config.toml
d_model = 384
n_head = 3
norm_eps = 1e-05
schedule = "wsd"
doc_mask = true
Below are experts of layer 6 (counted from 0) of a mixture-of-experts language model. Rows are named router (the router's row for the expert), gate (a neuron's input weights, with its number), up (a neuron's input weights, with its number), down (a neuron's output weights, with its number) and show model dimensions 128-191. Each number is 50 + 10 x the weight over its row's rms, rounded and kept within 0 to 99.
After each expert's rows: "mostly gets" lists some tokens that are sent to it at least half of the time. This comes from a sample of Wikipedia text that the model never trained on.

# expert 21
router:55 49 34 42 62 50 56 56 45 54 58 56 65 33 56 54 69 39 38 38 33 53 36 54 48 60 36 42 42 67 58 42 44 54 38 42 50 48 55 47 56 50 43 42 46 37 30 51 32 56 32 39 52 55 49 30 46 47 64 49 51 43 59 45
gate0:59 65 59 56 54 60 51 22 43 33 57 40 48 50 45 53 70 39 55 55 50 73 38 45 46 51 45 39 47 42 50 40 53 45 37 52 50 42 36 46 42 68 51 59 52 42 46 35 58 46 41 55 69 50 43 38 38 38 29 63 38 41 54 60
up0:57 46 56 66 60 57 52 59 61 37 61 43 61 41 42 46 59 56 48 63 49 51 51 45 47 58 57 52 55 50 40 51 59 48 59 29 71 53 49 39 71 46 52 38 43 56 30 40 42 44 40 47 46 20 59 62 51 55 44 42 46 60 58 53
down0:51 39 62 43 32 38 39 63 51 45 61 52 53 46 62 50 39 56 38 34 61 45 42 50 52 44 35 54 53 53 52 61 50 63 52 44 45 44 63 54 48 57 38 64 54 58 59 43 30 43 58 48 56 50 49 51 45 52 44 53 45 50 38 48
gate1:45 54 66 58 36 50 47 43 46 43 66 50 64 56 68 47 30 57 59 30 51 58 67 75 36 53 60 53 52 48 55 51 43 57 52 41 49 37 46 58 34 60 59 50 41 56 51 56 54 43 59 59 60 57 62 42 42 47 45 58 44 39 61 45
up1:79 31 53 57 52 35 40 59 54 27 63 40 42 65 44 58 47 63 50 54 49 52 56 48 54 43 52 48 54 46 53 64 35 74 47 44 50 48 56 58 47 67 44 43 60 38 54 16 59 55 42 44 47 25 55 47 39 51 53 66 54 62 77 50
down1:48 41 34 46 60 54 51 47 55 53 50 61 56 42 51 62 32 55 40 61 46 43 64 35 36 58 47 41 40 49 44 67 62 24 52 60 29 39 39 33 61 47 56 46 58 55 35 39 40 27 55 50 40 49 45 33 74 42 49 51 51 61 53 58
gate2:49 44 54 54 50 65 48 59 66 70 49 53 50 51 53 52 57 42 51 69 47 54 68 34 54 50 67 33 77 46 60 47 43 56 61 44 66 71 56 31 49 61 64 34 64 58 42 36 81 75 53 47 45 51 56 58 51 49 55 41 22 55 47 43
up2:54 27 59 54 67 53 65 37 57 65 72 45 64 53 48 52 59 38 73 44 58 50 66 45 58 39 50 40 53 53 55 71 47 56 46 43 61 61 54 61 43 77 56 43 48 51 45 71 41 59 66 49 47 58 29 59 45 57 69 42 49 57 53 35
down2:49 45 48 53 62 35 62 39 40 37 46 40 47 50 45 46 38 41 47 52 49 49 47 60 31 59 40 49 62 47 63 27 67 55 35 42 35 45 37 49 62 70 55 53 45 43 32 52 41 48 55 52 44 51 60 42 31 71 61 82 48 48 60 53
gate3:34 41 26 58 47 45 38 64 49 48 43 46 50 40 63 60 46 61 54 65 52 50 55 45 42 63 31 42 44 49 60 53 49 46 59 58 71 46 52 47 50 62 52 38 57 32 39 52 50 42 42 44 54 66 65 45 47 63 77 53 50 48 67 41
up3:54 42 45 51 56 44 64 41 46 56 35 58 40 51 52 61 34 41 48 58 46 47 49 58 44 36 37 44 55 48 62 47 70 60 44 42 69 56 43 58 30 37 46 44 43 53 66 39 30 36 51 41 53 51 65 54 45 67 31 51 34 63 47 37
down3:55 47 62 52 33 43 54 38 54 38 62 57 51 51 55 53 56 49 49 54 22 41 38 47 47 44 47 43 44 75 58 54 38 45 57 55 54 52 69 27 52 50 53 43 46 23 68 58 44 39 65 45 49 57 51 63 62 48 46 43 36 54 50 44
mostly gets: "of ", "during ", "for ", "between ", "from ", "During "

# expert 43
router:65 52 34 59 56 44 53 67 58 51 47 55 29 39 53 76 60 64 29 44 58 53 60 38 42 69 38 41 33 57 51 48 58 41 44 55 49 44 49 57 54 41 71 49 50 32 38 33 57 53 38 55 52 54 55 45 54 38 44 46 55 56 62 35
gate0:49 49 48 63 51 68 53 49 54 62 67 36 60 38 61 52 62 54 44 50 42 60 56 48 46 53 57 47 45 60 49 56 50 56 51 48 31 60 39 55 32 49 60 57 53 55 57 63 54 43 53 53 40 66 50 63 48 57 56 54 36 63 62 40
up0:43 62 58 45 43 50 57 52 51 55 65 52 47 51 60 42 51 54 43 32 40 52 49 54 40 38 40 47 61 36 55 51 54 40 58 50 47 59 56 35 62 51 51 39 49 42 52 38 65 59 71 50 59 51 80 48 54 65 47 42 45 40 38 46
down0:60 51 66 49 37 54 36 51 40 59 57 55 48 61 48 38 54 63 45 61 45 21 37 43 47 56 56 45 57 45 71 52 40 42 51 47 40 46 72 63 53 46 55 40 49 60 46 56 40 50 49 44 51 47 58 47 50 56 53 46 45 45 47 45
gate1:43 48 54 64 49 55 55 53 68 85 44 50 52 35 63 57 28 68 50 45 31 56 45 49 58 49 48 49 52 36 59 53 45 44 52 55 45 55 67 50 55 37 60 40 41 63 55 62 50 64 62 53 55 45 56 39 45 53 64 42 37 47 24 43
up1:36 49 61 42 68 57 51 53 65 67 41 41 47 46 55 56 47 57 53 54 30 59 37 35 62 50 54 46 62 48 51 62 66 47 59 49 55 39 61 48 56 48 51 66 51 41 59 50 58 73 64 52 59 42 77 41 41 63 54 46 37 50 49 42
down1:58 64 55 54 60 59 45 54 47 65 63 61 68 42 54 53 38 56 56 57 48 45 51 54 52 57 49 61 59 57 52 49 63 40 50 71 21 34 45 74 59 65 58 60 37 59 61 56 57 46 62 58 55 58 52 53 24 68 36 43 32 55 67 65
gate2:49 52 49 46 44 49 35 23 42 48 50 49 43 53 57 54 48 51 64 42 54 32 45 58 55 46 52 33 46 42 66 47 48 52 42 46 59 51 39 52 53 54 38 49 51 40 40 42 40 37 27 51 53 48 52 51 71 49 52 41 70 48 44 53
up2:51 45 55 40 37 63 43 30 46 27 45 54 51 24 50 63 53 54 42 48 65 47 60 44 23 47 44 46 41 33 44 51 53 56 44 55 51 64 46 55 60 46 37 44 46 49 34 50 33 51 58 45 49 47 60 43 53 58 34 65 50 67 45 42
down2:41 47 56 43 46 47 45 19 50 49 51 59 65 49 56 43 40 53 44 58 46 46 53 60 42 71 51 45 31 45 50 53 50 61 55 57 34 47 56 66 56 49 54 43 45 55 37 77 67 36 34 36 57 48 47 30 43 44 57 52 55 58 65 48
gate3:45 55 60 44 49 49 42 53 50 59 61 49 51 61 69 36 26 54 50 38 52 66 50 54 56 47 57 38 44 58 61 45 51 44 36 36 65 43 47 58 46 38 41 50 48 64 44 52 53 55 47 67 46 53 39 72 52 39 42 46 49 43 48 47
up3:67 55 49 63 35 41 51 39 47 52 57 69 62 57 54 55 44 47 35 48 50 41 61 48 31 39 48 67 51 44 39 43 61 62 40 67 53 56 47 63 61 55 40 58 47 46 72 64 55 38 57 44 50 63 63 43 24 81 46 56 46 51 56 59
down3:53 64 52 63 52 45 37 49 52 56 45 56 51 51 37 57 51 53 52 54 52 59 48 33 48 34 53 54 63 36 56 35 41 58 64 42 38 68 32 48 39 44 59 48 31 55 56 51 44 52 65 58 51 42 47 52 50 52 52 58 43 31 40 50
mostly gets: "He ", "has ", "would ", "have ", "had ", "became "

# expert 62
router:37 64 37 41 52 49 48 41 41 46 50 45 66 51 61 45 65 36 53 52 49 51 52 40 61 58 55 58 42 61 37 56 65 59 56 74 43 60 40 59 45 44 59 44 60 57 55 40 58 33 55 43 33 34 41 37 30 46 59 52 34 53 48 64
gate0:64 47 51 52 37 67 73 43 58 64 39 52 42 60 58 50 49 74 43 51 63 47 68 66 54 56 34 62 61 68 48 76 55 64 60 53 54 66 65 59 59 42 50 53 55 36 34 49 50 56 54 63 58 60 56 38 68 34 62 43 59 45 50 59
up0:28 44 50 62 79 41 55 52 59 64 49 53 63 53 53 58 40 52 68 40 39 60 61 54 51 58 27 44 57 57 59 55 50 35 70 41 46 46 42 46 46 60 47 38 53 43 47 64 54 63 45 47 62 50 49 60 55 36 66 50 24 60 38 50
down0:58 33 49 64 42 53 56 36 51 47 49 33 34 25 42 31 47 34 26 64 64 39 65 47 52 56 39 57 56 56 43 49 61 40 49 41 55 26 44 50 42 43 54 30 45 51 38 45 62 44 48 49 41 63 53 47 46 60 55 54 54 51 54 53
gate1:42 62 50 38 57 68 60 49 51 46 30 39 46 52 49 48 57 45 50 35 44 65 56 72 62 57 50 67 36 48 42 50 30 50 51 58 54 45 35 60 56 41 45 44 45 52 48 54 51 35 42 58 62 66 60 44 54 43 57 49 41 41 77 56
up1:45 46 50 54 45 49 34 58 45 56 50 41 25 56 49 38 44 46 53 61 50 58 59 49 41 44 38 55 42 47 63 56 46 64 62 49 72 49 28 32 41 58 54 56 32 47 55 32 42 63 52 46 41 44 41 48 37 23 61 68 48 64 51 61
down1:72 62 48 39 45 44 56 42 61 51 23 54 49 61 43 68 46 61 51 35 35 45 60 48 49 41 46 57 52 42 40 48 47 53 53 61 46 43 47 58 51 20 50 58 27 53 59 42 52 49 60 47 55 84 57 63 59 44 36 43 61 44 64 36
gate2:35 64 56 58 47 41 43 63 48 48 50 57 46 43 59 39 55 43 47 47 22 37 41 58 55 44 56 57 45 57 64 48 41 46 61 63 70 64 44 60 35 44 57 64 53 34 57 49 43 51 54 57 59 56 53 52 40 48 58 54 45 37 40 59
up2:56 45 47 60 67 59 75 50 56 64 42 46 51 49 53 56 52 39 49 59 55 57 45 60 47 45 68 36 53 38 60 65 50 54 48 47 36 39 40 50 58 52 61 35 55 43 68 43 50 59 46 40 43 44 68 63 46 49 29 69 46 32 51 34
down2:32 40 54 62 52 70 54 44 46 65 46 81 54 55 49 41 61 43 54 44 45 56 63 60 55 58 38 56 23 26 42 42 56 41 27 38 64 47 35 59 56 54 70 78 40 30 51 52 44 37 43 35 42 46 37 41 42 50 46 47 55 59 38 43
gate3:49 24 55 46 62 46 40 55 54 51 61 34 54 32 45 54 62 64 56 58 56 51 36 37 47 59 40 53 36 50 56 58 50 64 49 73 47 50 46 57 59 51 60 53 62 51 48 64 50 56 52 62 38 54 40 56 35 41 48 52 47 47 48 51
up3:57 70 60 53 41 49 61 52 27 41 56 50 53 63 52 52 70 42 88 88 53 40 41 60 57 49 58 40 56 50 49 57 44 53 41 47 41 66 51 49 47 46 49 49 42 33 69 35 60 47 57 46 40 49 55 47 33 44 44 40 67 58 58 42
down3:56 62 37 48 55 51 47 46 46 37 47 41 66 62 55 58 60 26 53 70 40 47 46 69 51 57 41 72 32 52 47 52 53 56 40 38 65 73 66 55 49 43 54 53 54 39 46 52 49 50 59 44 63 54 46 52 51 44 38 43 47 71 49 61
mostly gets: "km ", "Died", "metres ", "kg ", "• ", "Genus"

# expert 16
router:45 44 33 49 59 43 52 75 40 54 48 56 55 34 67 50 54 49 47 37 28 48 52 36 55 62 57 53 32 60 60 48 58 51 42 52 45 49 46 46 55 47 55 48 43 61 50 38 52 54 47 60 65 54 47 34 50 56 66 76 25 49 62 39
gate0:52 47 49 45 38 66 56 58 52 60 47 44 43 49 45 53 54 52 54 58 50 44 47 53 33 39 59 55 59 44 46 60 51 33 56 46 46 54 41 69 55 47 59 56 44 55 49 35 40 64 53 46 72 39 63 58 46 38 67 47 24 44 58 59
up0:55 46 59 47 63 58 45 54 56 52 46 53 40 49 61 41 51 62 54 45 47 53 46 52 59 54 44 43 46 52 50 55 59 63 45 40 78 53 64 56 28 55 43 74 37 66 48 65 45 59 49 62 49 42 56 55 48 64 53 47 48 56 58 59
down0:54 62 39 46 41 48 40 52 62 36 47 33 45 43 48 37 48 49 46 46 49 44 33 40 59 44 41 62 58 39 62 70 33 67 47 39 42 45 70 49 33 74 56 61 46 49 38 47 57 51 68 37 56 59 56 42 47 43 57 41 64 69 68 44
gate1:56 59 54 47 42 57 43 32 36 35 45 51 40 61 51 60 40 54 50 50 63 63 71 35 46 56 43 52 51 58 54 58 53 53 59 39 69 28 50 45 49 61 45 62 57 50 64 46 58 80 52 53 55 66 42 39 46 41 65 74 52 62 60 41
up1:58 61 56 59 59 49 44 45 42 41 50 40 42 46 56 31 57 58 67 59 54 50 42 47 63 45 52 49 39 52 38 51 44 51 40 39 50 37 39 23 51 43 43 40 57 49 49 40 57 61 64 45 32 50 48 41 44 44 47 46 40 57 54 34
down1:53 63 56 46 25 42 55 50 46 61 77 63 45 56 45 62 50 50 36 50 39 49 54 47 67 53 60 39 56 66 52 62 65 53 45 65 50 35 51 34 51 57 60 41 60 33 46 34 53 53 56 36 54 41 49 56 41 79 43 59 45 65 52 36
gate2:45 30 63 50 48 55 60 54 38 56 47 53 54 47 42 51 54 40 28 45 57 40 38 60 58 64 66 23 52 56 65 30 44 55 59 43 41 67 44 43 47 44 52 31 44 28 63 53 53 59 64 77 64 44 47 51 42 54 59 66 48 70 43 22
up2:35 52 41 59 45 47 52 58 52 59 51 56 56 25 65 61 54 63 42 52 37 44 53 54 44 52 45 49 54 62 52 62 41 38 61 62 49 43 39 51 38 76 33 58 47 47 28 49 67 47 53 35 51 46 48 37 59 53 38 62 44 48 46 56
down2:71 59 46 55 60 48 57 48 60 50 52 39 47 40 56 55 57 47 53 71 47 62 41 55 36 44 58 51 35 49 39 47 32 54 33 44 51 47 77 46 40 65 60 57 48 36 40 37 44 52 54 43 58 55 48 55 41 45 54 58 47 52 46 37
gate3:71 43 48 47 42 42 50 42 53 43 61 42 69 68 52 48 57 47 44 37 50 57 44 45 68 50 39 68 45 58 55 36 49 50 40 58 53 59 56 64 20 53 44 27 52 59 61 56 49 40 41 52 63 56 52 65 55 54 50 54 51 43 26 23
up3:64 50 56 50 70 57 53 47 33 38 45 37 54 60 48 50 46 52 50 50 53 69 55 53 54 40 66 50 56 61 23 34 46 36 55 53 62 42 51 49 22 54 55 55 43 46 54 48 62 53 43 48 25 70 54 28 57 44 32 42 41 53 57 52
down3:58 43 52 61 45 56 47 53 29 61 55 42 56 45 49 53 55 51 60 60 39 38 53 30 46 60 43 47 26 47 44 62 54 63 39 44 59 23 60 43 53 46 67 35 33 56 49 44 52 43 41 55 52 58 39 51 52 64 44 42 54 57 54 48
mostly gets: ")}, ", "for ", "against ", "bronze ", "ESP ", "For "

# expert 36
router:74 64 41 70 42 40 51 62 63 52 46 50 22 53 62 67 55 61 50 42 49 58 57 39 51 42 44 45 48 57 59 43 50 36 59 48 52 34 48 53 60 52 60 50 47 27 38 44 49 45 50 58 42 58 44 50 64 32 44 50 64 51 50 49
gate0:60 39 41 43 41 54 44 42 62 42 56 19 44 29 54 60 67 60 49 53 43 47 48 29 58 63 49 77 51 38 47 71 68 60 62 34 58 48 46 41 51 65 57 42 46 57 27 53 51 49 45 62 49 57 70 38 55 49 51 62 39 51 46 43
up0:65 65 36 52 52 60 42 50 48 58 51 61 55 36 38 67 53 50 56 44 64 50 52 52 62 49 48 39 54 50 50 46 26 51 56 63 50 51 47 43 53 32 37 44 59 71 47 56 50 49 61 47 58 47 44 38 47 48 37 44 54 49 45 44
down0:46 56 44 37 33 53 25 46 49 19 39 49 55 68 47 55 52 66 51 45 46 25 54 54 60 48 58 33 43 51 55 52 33 57 49 57 47 53 46 47 37 64 61 59 56 43 46 50 57 53 45 56 68 48 26 49 40 55 60 45 57 57 40 37
gate1:77 41 50 71 28 49 45 59 53 57 51 44 62 49 29 48 63 60 70 68 37 57 52 37 36 63 70 42 44 53 45 42 46 56 60 41 48 65 51 40 49 61 44 41 64 35 47 41 63 43 64 48 58 41 31 55 44 48 48 51 35 38 62 35
up1:51 44 64 58 54 43 55 53 43 49 50 48 39 64 55 48 50 56 40 41 65 60 47 43 57 53 23 54 51 51 34 49 57 54 34 49 63 42 40 45 54 42 39 41 37 74 38 37 44 50 48 59 70 62 58 52 40 52 60 49 55 61 54 34
down1:34 40 50 66 55 55 34 44 50 55 45 47 49 56 49 57 52 44 41 35 27 54 35 38 49 71 42 60 80 45 34 57 48 55 60 42 53 60 45 46 56 39 34 40 57 57 41 51 64 44 52 58 46 55 36 38 53 52 47 44 39 32 49 48
gate2:50 64 36 54 57 27 63 44 47 52 66 56 56 55 52 49 51 58 55 55 71 52 51 56 51 48 69 46 71 40 50 56 73 40 60 47 56 64 50 49 43 69 47 59 48 37 49 55 45 45 48 47 48 67 79 61 48 37 51 57 39 61 60 28
up2:62 70 48 62 65 49 50 50 50 52 46 55 38 37 61 42 45 75 55 60 65 47 40 28 55 60 65 48 53 38 54 40 49 44 66 42 50 46 48 55 51 42 59 51 54 54 55 44 51 39 40 34 38 54 53 37 45 43 43 61 58 28 54 45
down2:53 41 47 50 51 43 40 48 63 44 44 56 40 52 63 50 51 38 43 61 41 51 63 54 50 52 39 52 57 45 49 28 45 58 57 50 65 45 65 44 66 33 46 39 40 67 44 43 56 68 48 48 51 44 53 60 61 47 59 55 59 36 63 36
gate3:48 38 35 51 53 51 49 46 42 58 66 64 40 62 65 49 45 67 62 38 39 37 45 61 60 40 46 59 29 51 45 37 44 41 42 42 52 57 61 51 60 62 62 55 40 30 55 47 56 55 54 51 46 39 50 75 50 42 57 59 32 48 44 52
up3:60 42 67 44 48 57 41 54 57 50 49 71 61 62 44 51 35 50 51 66 51 60 61 39 40 42 36 65 48 57 56 58 37 47 41 36 48 59 45 56 52 51 31 37 58 45 42 51 61 39 46 47 63 46 61 23 49 43 48 45 50 50 51 40
down3:53 44 61 40 58 65 51 42 44 48 73 51 50 34 52 36 60 45 50 68 32 43 49 42 50 55 37 52 47 54 43 42 62 43 39 55 57 41 54 37 68 52 48 30 55 51 38 67 58 52 46 38 38 62 55 48 34 52 34 43 47 56 54 56
mostly gets: "was ", "were ", "has ", "been ", "would ", "have "

# expert 22
router:49 56 35 49 66 52 42 60 36 49 61 45 66 53 58 45 46 56 62 60 44 55 38 27 71 41 62 64 42 51 52 51 68 51 55 46 52 44 55 58 47 50 53 57 49 72 44 38 46 47 50 70 46 48 51 42 50 56 61 69 49 56 46 52
gate0:54 69 72 61 65 52 34 64 52 35 56 44 49 63 52 48 49 40 45 71 57 54 35 51 48 59 55 43 47 40 58 71 67 31 30 58 62 44 45 61 66 41 60 37 58 61 50 52 37 52 59 50 53 64 50 52 59 56 71 61 51 48 73 41
up0:55 46 39 61 53 50 55 35 53 44 54 68 39 44 42 45 36 65 47 37 41 63 61 52 27 40 47 69 53 46 51 50 58 50 54 40 39 69 50 34 25 51 40 59 60 51 55 44 45 55 51 44 48 63 53 48 40 47 50 41 53 53 43 70
down0:40 61 56 50 53 57 38 57 40 52 44 50 51 50 50 49 69 72 37 44 53 41 45 43 53 40 62 59 50 56 41 62 50 22 48 62 36 63 54 62 64 66 41 52 41 47 61 47 38 43 69 28 63 28 42 62 39 54 40 37 32 44 47 57
gate1:39 16 43 68 60 58 44 50 65 60 80 44 60 61 42 48 51 52 49 52 56 42 41 45 47 43 41 59 44 40 77 45 67 46 28 45 55 39 41 49 52 53 53 37 43 58 40 13 52 46 56 59 51 67 59 51 43 57 63 49 47 39 46 47
up1:48 47 62 63 51 58 41 45 71 52 52 43 59 37 48 37 34 58 76 62 38 66 45 65 46 66 47 63 53 58 53 64 42 43 52 43 53 38 47 32 37 54 56 53 50 38 45 48 52 47 49 65 37 50 49 44 58 48 48 51 40 64 54 39
down1:48 37 65 56 68 62 52 70 51 55 50 41 43 56 41 52 57 46 28 70 50 48 46 58 67 32 56 55 45 47 55 44 47 37 73 40 37 45 63 50 65 50 54 60 59 39 45 46 53 51 56 32 40 48 58 45 54 33 47 58 47 34 37 60
gate2:49 55 49 53 56 43 49 66 50 60 54 41 40 51 52 54 60 51 40 59 60 63 50 48 59 64 51 56 48 53 56 57 66 45 47 53 45 45 32 33 54 49 45 49 41 50 60 48 42 55 45 59 42 33 42 44 76 62 66 45 61 51 52 62
up2:48 42 43 54 56 52 38 42 44 54 64 61 37 53 45 46 61 49 28 37 38 68 45 42 55 49 46 37 44 61 40 54 54 54 44 35 40 49 56 47 47 45 58 61 43 47 52 44 51 56 38 37 35 61 58 47 47 57 35 50 23 43 58 43
down2:47 32 43 56 50 74 54 55 56 54 55 64 52 85 64 35 40 65 57 49 61 55 51 51 41 40 69 60 55 59 44 44 47 58 39 47 38 47 51 48 39 45 56 34 45 42 33 42 54 42 49 32 36 39 41 47 57 54 35 59 54 54 42 49
gate3:54 48 40 56 59 51 55 55 42 49 34 45 51 43 48 46 34 42 53 51 55 47 45 42 35 53 38 41 66 42 41 57 40 55 60 68 44 61 34 64 49 38 38 55 71 37 40 40 54 65 46 50 50 49 37 42 50 50 44 46 46 43 36 67
up3:45 41 49 48 31 44 47 74 51 40 48 47 58 44 49 47 66 46 48 61 44 49 64 56 60 43 37 39 23 49 59 55 43 62 45 49 42 64 64 51 52 51 50 68 64 59 52 41 64 42 62 58 55 37 61 60 53 60 46 55 48 49 46 74
down3:58 44 43 58 42 36 52 64 53 32 53 36 53 60 62 76 44 53 42 62 51 62 54 42 55 61 47 62 45 58 35 45 44 42 56 54 43 59 54 53 50 34 52 49 51 46 27 41 61 47 55 39 52 49 63 57 46 43 45 50 43 33 51 54
mostly gets: "Total", "Born", "Label", "medalist", "JPL ", "MPC "

# expert 44
router:61 45 32 65 50 54 49 65 60 41 53 49 40 50 59 69 59 57 28 42 76 49 54 50 64 50 41 43 41 58 47 44 51 46 55 55 51 45 54 59 50 59 62 45 35 36 48 35 59 41 43 55 49 51 62 45 51 35 46 37 61 53 52 41
gate0:38 47 43 76 50 46 35 57 57 39 57 48 50 54 55 48 51 70 59 30 46 49 49 51 50 34 46 40 27 54 44 43 46 50 22 38 51 55 58 41 37 54 49 66 46 25 50 61 54 49 43 66 45 58 58 61 38 51 32 35 64 66 42 40
up0:49 57 54 71 35 68 25 50 65 53 47 56 61 45 53 59 37 63 57 49 53 55 40 46 49 67 62 65 52 33 43 64 41 52 32 40 64 72 56 53 44 52 46 44 45 53 59 50 59 53 42 42 47 46 41 38 68 51 53 49 34 47 52 48
down0:56 52 62 43 47 54 40 40 40 54 37 49 64 41 38 37 61 29 44 60 47 68 63 56 59 59 35 56 65 44 53 42 47 56 65 40 36 45 35 59 39 44 37 53 61 41 33 38 85 54 38 63 54 48 39 44 50 47 49 53 75 69 60 44
gate1:41 47 46 52 31 39 57 56 55 45 52 48 40 47 66 39 55 33 49 56 55 50 72 54 58 46 34 61 42 64 18 45 59 71 48 59 62 49 46 56 46 50 63 49 47 38 38 59 48 40 44 35 61 68 50 54 42 49 71 54 36 50 43 35
up1:49 73 57 35 51 44 56 50 49 48 63 58 45 47 45 47 59 46 48 49 59 56 41 57 54 45 72 43 68 48 63 61 29 65 33 56 54 44 36 36 40 40 62 32 51 50 64 45 48 67 58 59 60 66 55 69 51 46 54 53 54 35 58 43
down1:41 42 53 58 57 57 46 55 50 49 26 43 52 47 53 47 36 31 46 48 62 40 25 55 30 69 50 31 57 46 50 47 52 52 48 50 52 45 54 56 37 53 63 57 45 46 43 44 50 44 44 64 50 51 37 59 55 54 65 46 55 49 46 52
gate2:57 36 47 52 57 56 58 46 49 57 57 68 54 40 55 38 57 59 56 49 74 54 46 28 50 59 58 44 40 57 28 61 42 49 52 54 50 60 26 57 46 58 50 53 39 39 51 55 51 55 61 29 56 71 51 49 72 61 62 39 55 61 33 47
up2:46 55 52 44 55 56 61 53 36 39 59 55 52 63 48 56 60 61 54 61 49 54 48 47 63 36 50 40 56 53 50 43 41 50 55 44 46 77 44 52 37 34 59 41 47 58 37 57 42 44 46 40 52 51 58 46 40 79 24 43 52 45 64 53
down2:50 59 54 53 40 39 52 53 63 42 45 58 56 48 53 60 43 58 39 61 51 41 26 53 40 38 60 45 51 61 43 62 46 41 67 43 50 56 44 42 37 44 34 41 50 52 39 52 39 43 52 51 61 37 49 50 27 38 41 46 77 51 60 52
gate3:30 55 64 57 56 61 44 47 62 49 53 45 41 48 35 54 50 37 38 52 44 60 49 64 58 52 46 52 41 37 46 51 74 47 74 49 55 39 33 51 68 57 42 50 65 64 53 54 47 48 35 64 60 76 74 55 62 42 50 58 44 66 43 42
up3:57 47 31 48 33 50 48 45 55 53 53 48 53 58 62 56 56 64 48 38 39 47 35 51 33 62 54 49 44 54 46 50 33 54 24 48 57 61 57 60 51 56 50 48 41 48 66 47 54 41 59 52 56 59 49 44 44 54 55 40 56 76 69 52
down3:45 56 50 47 46 54 71 63 46 48 34 41 54 50 52 41 56 69 46 28 50 42 51 41 47 41 42 60 41 54 74 49 50 44 28 72 51 47 64 57 37 50 58 30 55 49 58 50 46 59 34 42 63 53 29 44 32 45 54 39 43 42 55 53
mostly gets: "became ", "had ", "made ", "received ", "have ", "took "

# expert 30
router:48 52 55 47 44 41 58 41 50 53 56 46 48 58 54 37 46 31 40 55 58 57 53 45 51 43 59 63 50 44 46 50 50 61 45 72 34 45 39 57 53 46 40 33 53 48 67 34 47 52 53 57 36 35 48 41 36 32 41 65 56 54 57 63
gate0:46 48 55 49 45 33 61 59 62 46 54 48 38 38 44 48 51 46 69 59 46 63 49 67 65 37 54 57 29 40 43 56 28 35 56 46 40 68 49 56 54 48 59 52 58 62 61 46 30 47 50 55 28 51 45 54 58 48 50 63 49 38 52 50
up0:46 46 54 31 53 32 72 42 54 43 51 55 51 67 34 48 53 38 45 40 50 38 52 58 57 55 46 44 58 46 57 46 43 37 57 47 30 53 52 71 56 59 43 52 48 42 51 44 65 65 49 53 58 51 36 44 34 41 44 56 63 38 61 50
down0:51 42 53 49 53 52 52 57 43 64 39 40 59 39 43 63 48 50 36 50 49 59 55 42 47 45 37 38 49 52 49 36 27 38 45 57 37 46 72 57 36 43 55 52 39 58 59 68 39 44 47 54 52 65 46 47 49 62 53 46 43 43 52 48
gate1:35 46 27 47 68 48 53 58 33 56 52 50 58 28 38 55 55 56 42 62 45 57 33 60 33 44 58 50 54 35 46 31 66 61 59 47 57 71 53 44 58 38 56 47 24 45 61 54 65 48 43 28 55 50 51 46 50 45 67 52 40 53 32 55
up1:40 53 68 53 56 62 45 58 56 59 60 56 60 47 48 72 33 35 58 63 55 55 62 35 56 48 30 54 55 38 37 51 64 45 47 65 52 43 47 51 42 61 42 61 46 44 30 64 51 64 48 72 61 48 58 45 42 40 57 44 47 64 59 40
down1:43 76 59 48 42 51 49 57 64 66 56 50 68 52 45 54 48 47 44 43 47 44 47 57 40 39 56 44 48 43 35 45 41 53 48 64 49 41 56 47 64 35 56 45 63 58 48 39 41 45 68 48 37 36 38 46 41 67 44 72 49 47 41 58
gate2:46 64 75 44 44 54 43 52 52 67 53 48 45 64 49 42 47 49 47 65 68 62 50 51 51 46 46 45 54 34 34 50 56 50 48 48 37 79 43 48 51 52 37 52 41 53 51 49 55 58 40 53 58 51 63 24 51 36 34 44 57 46 59 61
up2:45 45 46 70 43 46 30 50 42 42 50 54 50 53 53 41 72 45 36 43 52 47 61 57 24 46 35 54 20 41 48 47 54 42 41 50 57 36 63 67 62 41 51 54 54 51 52 46 57 70 58 51 49 52 57 56 56 40 57 51 49 33 48 71
down2:51 46 67 39 58 51 40 57 43 42 50 62 48 57 64 65 38 56 54 38 42 32 65 47 56 45 49 45 63 39 58 47 58 40 35 54 62 37 60 43 46 45 40 48 46 53 42 34 49 55 52 54 48 65 54 51 48 45 33 58 46 48 52 46
gate3:48 54 42 65 60 50 65 58 15 64 55 18 65 44 44 50 49 51 52 46 55 30 46 40 44 64 51 52 47 50 58 43 57 45 43 47 47 50 45 30 43 48 37 51 58 51 67 63 48 54 25 57 51 39 43 39 62 63 51 58 54 48 49 51
up3:45 45 60 59 63 47 48 37 38 44 59 60 52 51 52 57 54 59 43 31 49 47 45 56 39 57 54 65 53 48 43 57 44 55 58 43 54 58 48 51 35 75 42 32 65 47 56 55 36 47 56 34 61 48 52 33 54 50 47 52 58 73 55 64
down3:47 35 57 58 61 43 48 51 34 60 42 55 36 59 48 48 64 46 40 74 55 70 50 32 70 43 58 38 56 34 58 49 33 48 57 49 35 49 59 49 59 66 42 52 47 47 68 30 55 41 44 43 35 46 39 30 43 48 48 59 52 58 32 43
mostly gets: "album ", "Coordinates", "Born", "station ", "|---|---|---|", "Location "